Weights of a small mixture-of-experts language model, trained from scratch on English Wikipedia.
Size: width 160, 15.7M parameters.
Experts: 6 experts in each of 13 layers, 288 ReGLU neurons an expert, a softmax router.
Below are experts of layer 2 (counted from 0) of a mixture-of-experts language model. Rows are named router (the router's row for the expert), gate (a neuron's input weights, with its number), up (a neuron's input weights, with its number) and show model dimensions 0-159. Each number is 128 + 32 x the weight over its row's rms, rounded and kept within 0 to 255. Numbers have three digits each.
Before each expert's rows: "gets" lists some tokens that make up at least twice as much of what it gets as of all text. This comes from a sample of Wikipedia text that the model never trained on. Tokens count by the router's weight.

# expert 3
gets: "\n", " |", ".", "-", ")", ";"
router:134072119176111094147174107153080178051117126090103141152169128156153143113131160177124153132134094108173129101179102162131116093138101132068133151156105132127156191102140084126120101098126170148099105118124102166109122126096126176101131100181133104079174148189113083145097178136134121149074166071072149105147069150137104179133122135084175119169098073135121148132167196160099148153177118139153153144143151112103116140169153149164204109118130159134106139123206154095195188123114190
gate0:198137156157104128067129113150146190134087095146131115102111148158122112112062170146112130156158143146153114082063085133086116143102060149081061156161150102130143159061116145104138111147139096131123177121113139123095113109112091067140094156068202115154167110149076158147118158115027166105134169137103180129152167083175097154092122114142086136116170063105128125101173123114095128151195130065112093167181086123102162092113117114119125118107133107130149123112145152142118148144064161
up0:066143115171124147176117086171099149156131105088104147154163128150116159180117189191177121165113132126133128098092132104084154122077115150135090094140083152148164119112090128164079186088156159125157092154071092085085086085089167056094154140145113136185133135118187157162166127082142083101101079130122101143090151128160131134174121169150143098099117153139094115122081134145111174131165088118149112075114059193091072148140130134130082113152105125103100131170158089125043125145142097
gate1:126132145166067099096108085132158105136178117142144104170055133119096156176166111172058093131127135090142118069166099111115135109175068108095161098093147182113104147127096150133165159181060142164088145171153130154119095122117170101130159090148095133197112122082145067103086133132173118062124144084074088107115130119102098057133148115157150132153139154171163186146089177134149140120111149095139171185130158140098111122117102107137152095141178190079117090114127191096136171121109128
up1:152159112153097168132125124092104144150111065134163104127159102163150155111172105073165133190102109142121115185062123102127163115150136095157149130151108109036123103128078139187120072093125078153138096159126127099077156108145094148121061141088135096112162147124159117096151135189106131114140131098145188110116182143135170171125116116146090079140074181085075102198096096082171165143108103148148136138163064153163119088117129121137153065176105096150099163176125064124104122103087146
gate2:137133155189115099141118104140139131120231150203103116142085191122127114082135109192162186133136171118088200138183105179124134133067148160143118153102132093129155098097045177108158103146094154093142201149148073131135162103133177122133157147166100095132104149159138110141113159148049149106131083132127131114116086183072101104127145108151123109123123159146135111128092157124105128152149194132070094136163141093147066089168143123168159096119134186127172101130103134130147144069140124
up2:162113188142097117166158118102091097114137133194116138099110110164118156052135108123187158168190175127110144108168117141065137128060117115108102124123124124137144073161139171126148128138126132089095149135155136171117106214171149102157190182150147120102128129140136152128184149119024083111126070142159194086081078136099097165140127110131081154117115141159126113098110112169122131154149156135082091160143121055207077136109146079169184130114105138092122094107110130096128127097119132
gate3:162120147174141099122160146059129141198147162157171160168073135130128223083109114163143065174074110193089121100154094151095142177149129094094126142161130157127076176126095138139110097097102111135072109159142086138101133115136132109159127091162167131157147168150086139152069177086100154134078133134173139138150144129154132154184121049041118172102112175131143119129110167165136141194142159097074172142114084151145108131079121116110128128126099153151163066113120131118135145127091155
up3:166121191159117077132183137122134143167109144128134149176095121128127140105077081181169084125127111123123104059087106154140115160140146122100077095136138110201075147134130133117073144124152068117101098183084144159135113126092135117168145077172132109142120187117120158173032084148169072169143133107161151125130147129135095106205102112058197108111149142172138122093076138141111143166094122121075166136117136171059139182102136105120158166111167156092139083139120128089129171113094111

# expert 2
gets: "'", "s", "i", "a", "y", "9"
router:121192152132129114086180157146087103096154131146179101173143109189101122135114072101173122090098114134089063115071066131129178105133148169205090099119099096158142125160143133152116193101135094135124210113156146109142039115169086168054159155158149104184160122112136120186130110109107129097133149144158101148136151147174082137108123148112175147085076147129139129152138133070138143110125105143163142098148079098078101146116122123177133136136135165148141220129136132071117119111145176
gate0:163103124123140102156142111120176086116143107137166105077145119080118161170099136089161118108078136068109107173131162121124131114116134170169054121157117100097108119075057172140119100196161083203123123167137132135124059125087133161095178055197140124203155102111142142143089138069150114109119145077159151125148136126088084126116187119078112150159083140040130151118105116127154166185134116046137093126089069135145103105098107135138113116130137146129149138138124133134148123192156138
up0:140136086104132137181132145170112115169097132159164133107163119184107103097183130070105211133120156131130147112098177124107172171115108162158142139142130128125149087112122172143123115151099084163163152141118062106065122116137066163123210091099158131099144107191179129146105079170087183113146135123130140122058146058119151121129164138133130114128094125146142137136123135175134209115171202148157148154163134178176145091149135172126098133099084161117198122142168118067198114127138146
gate1:142166165088119207168137135139179148087131118130067106103155037130144127124156187068161115137082162109115053161129090057086148122139156155070106130169114085093081111081111123130151157151097113135072151164132127125122085152154136176099128199138143130124102157149123126179174140091130056172121093077086129183151195144088137128131138127135124108090146150135110133162123101127159107168118101140149082079121135126100162117165158101155136136120151177078111148153130148135184051102149130
up1:098098054138136156156130113145112157061114110129066162129158151131097148141091124107125146102175106196097177097115186126133127116070082075146154133125144124081129110140158134125111093119144118096136085133113096179129222172109177073213102098110096135117067094132140137130085101168165111079112143108139104079165110118136145129135101174106107123174085143134127116074105106147141170068137165159080167194107118081152082190124155152160133130112121108154085075105106162160131152180143154
gate2:154132182148148097131151127153171176081146141156181138147133096150094114157132154096187130142080167160121078119041169122120177126173138147104125101141157167104138171125136081093158101118096112108103102080148155114113146185132181106136160105192145168162133109103121116136151067137108119106146155140124145186145137151191069171115137083170155148184078143115116168176111166083156182102163129136114119126134132149053149160079110145136078096122128166121107163055072085084092136150179157
up2:141117117125061107141115121172103120176157091143163125119174068179104131138067125130163151118098078170095142148169156162126228070144168114115074077152097140117123118150129201125167158168065095061139125170162123127122151171138144134134168109107072113136090142133119158119135134099170149140127158136141127114172208189153140153123060129153191126138114109111139115142106149123139177135211115124141146111152141129079107067119187125107093141075112160123112110109118205152111138148104167
gate3:118105127120119169105100128159129131131116136140089052178096151105135058104125111068186064129107114150127100153067111161070122116112135122068134150160143139149195115170128141162093187139146145172153177125082158137160074175158154134109089092128203168116157086137068084130107176135135117108110125131072162088179162099083119165128133099117183090115096102074142143097121181166097109099177173132106186068145163156138115132144077151082113120139164150130106123115094176119135111086128139
up3:125176147087087123102130101150194139180132090174075048171123133081158100105147142103134111141139120127088076153094141151068086114092116172127142108148181083149155167118120088149139129180133136073124141141153183155144129191178095103111037131103133168158154086079136110184158144156125130138118061129123115129101121122145155125129102113236191149102164104158131140153093103122131162079179166134140114067142154140149134084105139104149152138129112129160125171098161184141174145116097097

# expert 5
gets: " the", " in", " to", " of", " a", " for"
router:115107134094129155138111132065190161125098088184128123077097117134170154140126133094102086182147149112136150170098101109138098122119103109142121098153160110184172158151113098097112122185136097078128136097158116177091152130134124112133168149116150172066116121123066136139163159115140118139120168163112115103124153133110153092110195078173079136111144150104103154087104159176085000123099112091096162219098082093136168090119135091113162112149093128100110122106089068082129121074105112
gate0:208130109189157170142112107092137187107134118121144164115102114138141158191126171124111120127175131175123166158106183076146125143126145111186137131109125124050157138132143185165157150084094125177163108075107165110164093083071119123113164101087104051072142069168122125201190158109084105105149111098131116147097085103196155120125139101119150114094138164138151175113084154189104089157099133136085115098099101124122111097085102133157120165177119094125123095180095101119128159125110162
up0:098109138086145082129104156094114076149105085150105171094134200147113104067178133072142162161085068095136117114089083134097160154113122155098176157091137223156109151065088116111076104154087134092091114104157083150143099157163144130120144161153150153126160184123147165116060130174162099172144079071095114144115112124109092145137113145143136142189090128122115106134127148130174125065144151091157084127158190180121107148151144142121129114132130130137146169111145191164201118146192118
gate1:136093144239118146123109130112123160076079132087179125080114093142161078079113167086165141156107140122116136080172093089147140211153124151166189138129168072118118167079123117161121127150145092141156082106154104122135087143152145093105137055079088133127113130152134189077107182126122118127157123102104155097076076121124082121089120152147115153101167096131152123106113093127109157100168119153130144115066170125151146088113107062129094122100071088076047135158097150138153159157125135
up1:111146062060135200147154134181119154096166145073126133101148164133090116151178096092100134146147115158129144133144154129140102064182108170099085155089098182124127123090043120136133090070152073158085144107122120149186098134128145161174103111080191073146115175105134103103119127178117138148135119092154067143129192146112162140108136120163179154160138144155124124124123115113105117043116113077166096127105148123118147209135173115131101141135069094110152119110185112137090139162149179
gate2:131094153120063104159163127097129138121137082159121138168135163134080150130092144160086158127186133144135168177122128122121082166145118157085109130114162079217091067100139174109100159167096084133112157186094143180165109070069085133144155120111125072139091124121149136140165144121109161127120134180067129123124173158118106076042113122183156114155159142117090123157155065179186143154093136139097147093173083144151168124102133105111145132116093174133175148187180130091128123155172100
up2:149124037178128036158152116089133167135134065089137099142136123094087125134135174164130067091123165061152134159141122133134135117100134085186151126150098133107128142171164095199139166084111100095095153114077177121090108128143157144148170130183121115110103132177149155099174135108165163177120140137190161110161160100126057149159097141050072128067136176180090120115091139146113171124164125137131136133143112125069143062125153128159135143146124194156130153117127120145159091156122126
gate3:103137139130166126073083176115147197114115096153175106119072142103121129091055145162130152173140126088059148134096093167092118169136165099061085107125187071099131072111125128129163115158163160107127090141153104090137139127181130235135159057120091171128143115139152181119160126100149168125089105116101107144156101175115110115138137126126172082087106099130123094136092133106193153108073142099064120173142129108155145063107159121119130089101109153095155136082057149143128108125120114
up3:203129120126095134090130140121103011101171092114104123147157130143125116098168090119153143128146084180194139132134137093205176163116146158154103112132070185134113174083129120091104132062111137133185114145124157151177089100188147110158103153142131089154177150172160067118133107150111161120172170099146133102164127109146140119137117141154134173130118166089162205120148125130053158127104104082160145139160127191134107139093147079141114148138174111095115085177169128109117132115172069

# expert 4
gets: " ", "1", "2", "3", " P", " \""
router:161109114151057142166143139130121120185096114142156112155148127179076124133127136105123152115076101100097114133167128152137125139138135174103203125116072181124126104113119102151079112080136152117061077110169108095147217153150147120128092151143129094148110152115129095153101108183152168152180095113145142177096140122108107120155100141090109126117131149159143072160118093092138220126119110136146121106124218164109162176151138088108035162128115104131144085113115099161096109190180041
gate0:123095141096137079104121141180109108149099147101204105157174103167111165106143129112146093122113175173101099138121093147099081149168105135155160147163154180167076078156087150099122154141148119118139182177218130176162139138139190116158116151053101129123155176072115195111175094183115113125132151133092118099172122126054128105106144151157114119124107085161104066170119145159077179121126101133108185090108102164153156086114118126109125188140154112128142165128087090130079093130132077
up0:104112048156143104092107143159097123078111141167096125119141147153166140161164176127097091144100121146141204122112147138112098169189130162142112145098205123099095125070116145130178149100151134111183132120118124129145101083134171092153137097132092163132119161107204146122126058164135126102164157112138147143141082138169121074156169173121106122175090111089123196079162087103066168135127098178077155140122123147195163095142087193094169137095102123118139121122131081097145150128193068
gate1:127098147099143145096154041191135152105124158100050152115182133153131073093098139141120124190099161124101100188123142159134149094103145142152149142153117143136131047129117135073070139111046089116063096179158177201064152165129165137135129139133129115106171115152207096052115096114120143077137170117157107172142163112145138156118153170114142123089149181129120120170139084104131175137151105128145169154105131116082166150178155129125079164114115087137103132145112151157090155139103135
up1:130166056182181118134145082132125149113123143084142147121124169126142103131111209154107128163112137083178097171129168158148150123100125084185105191157148219175196135098144185159125125173173083145147131117140165141172194105088099078114110134149096078152149140139166062105134139172140175091157139161160149070147173088113138133171120141160098103102121155128068187109132129130175139100107125171166114123154113096161142095137129124088139125110085083139115142084127186140117073113110106
gate2:121127120142129112103114107117154143082066140113103070086133144154176098130139163195152186156070179133131140123111115152151172163162138099123207225119128126161172114113162082085124173123154108143089128106205104162171041110110138137125110125157106080110102207129132101123106106105127089146203118126126128193104117135141124116110125164120149140040119122163103110172155088143205114110091131082114109151132114140108123084100081135158149141145191134095094136108146109096158115134125176
up2:175170096139136092125219109090056154110110141106122092149116139177185062137136145123120137122112133100139138140103087136154151112113152111137173151109113135124175075085132121145095125122138083102060113145132113098102114121113139110107141116128135110193084091131158088138106137105106130091224096113119105131158148155104150136141164188110136140073119091182089118144216129077142127103051089140116171142097089147063201101152092097108161127149127154113080111041110127094136108180122159
gate3:077127103132136114116110117103094149102123140145074132119120153140094096087128124096163225158115134089083128145120116170134108166094152092110160122119116139165101083091121145093136175129130171124141113123144084120141156122107125139115039133169134116136112150121215158112102064146101079160144094111115140171082140180115127153131139126061127084097099093115083111147150128077127137147058072158071140204127088105148060063117126125187126158114131029178171102117172133138140125156160137
up3:105088129197119108125112151110162165143137104097122090140099153127154121074093119132211153148165122104076164117168154119127150169128159109121165075139113165155121140096178083101065121132100148130142142091131104115168157099096109139140121144155108102123069137119152136148073065135134078186147086150111109157079136068154185099091127120075064149153115068137168150123122141086133089140116084160092114144151105079187066132139150069161094159072151044109141145169122085151140154066125128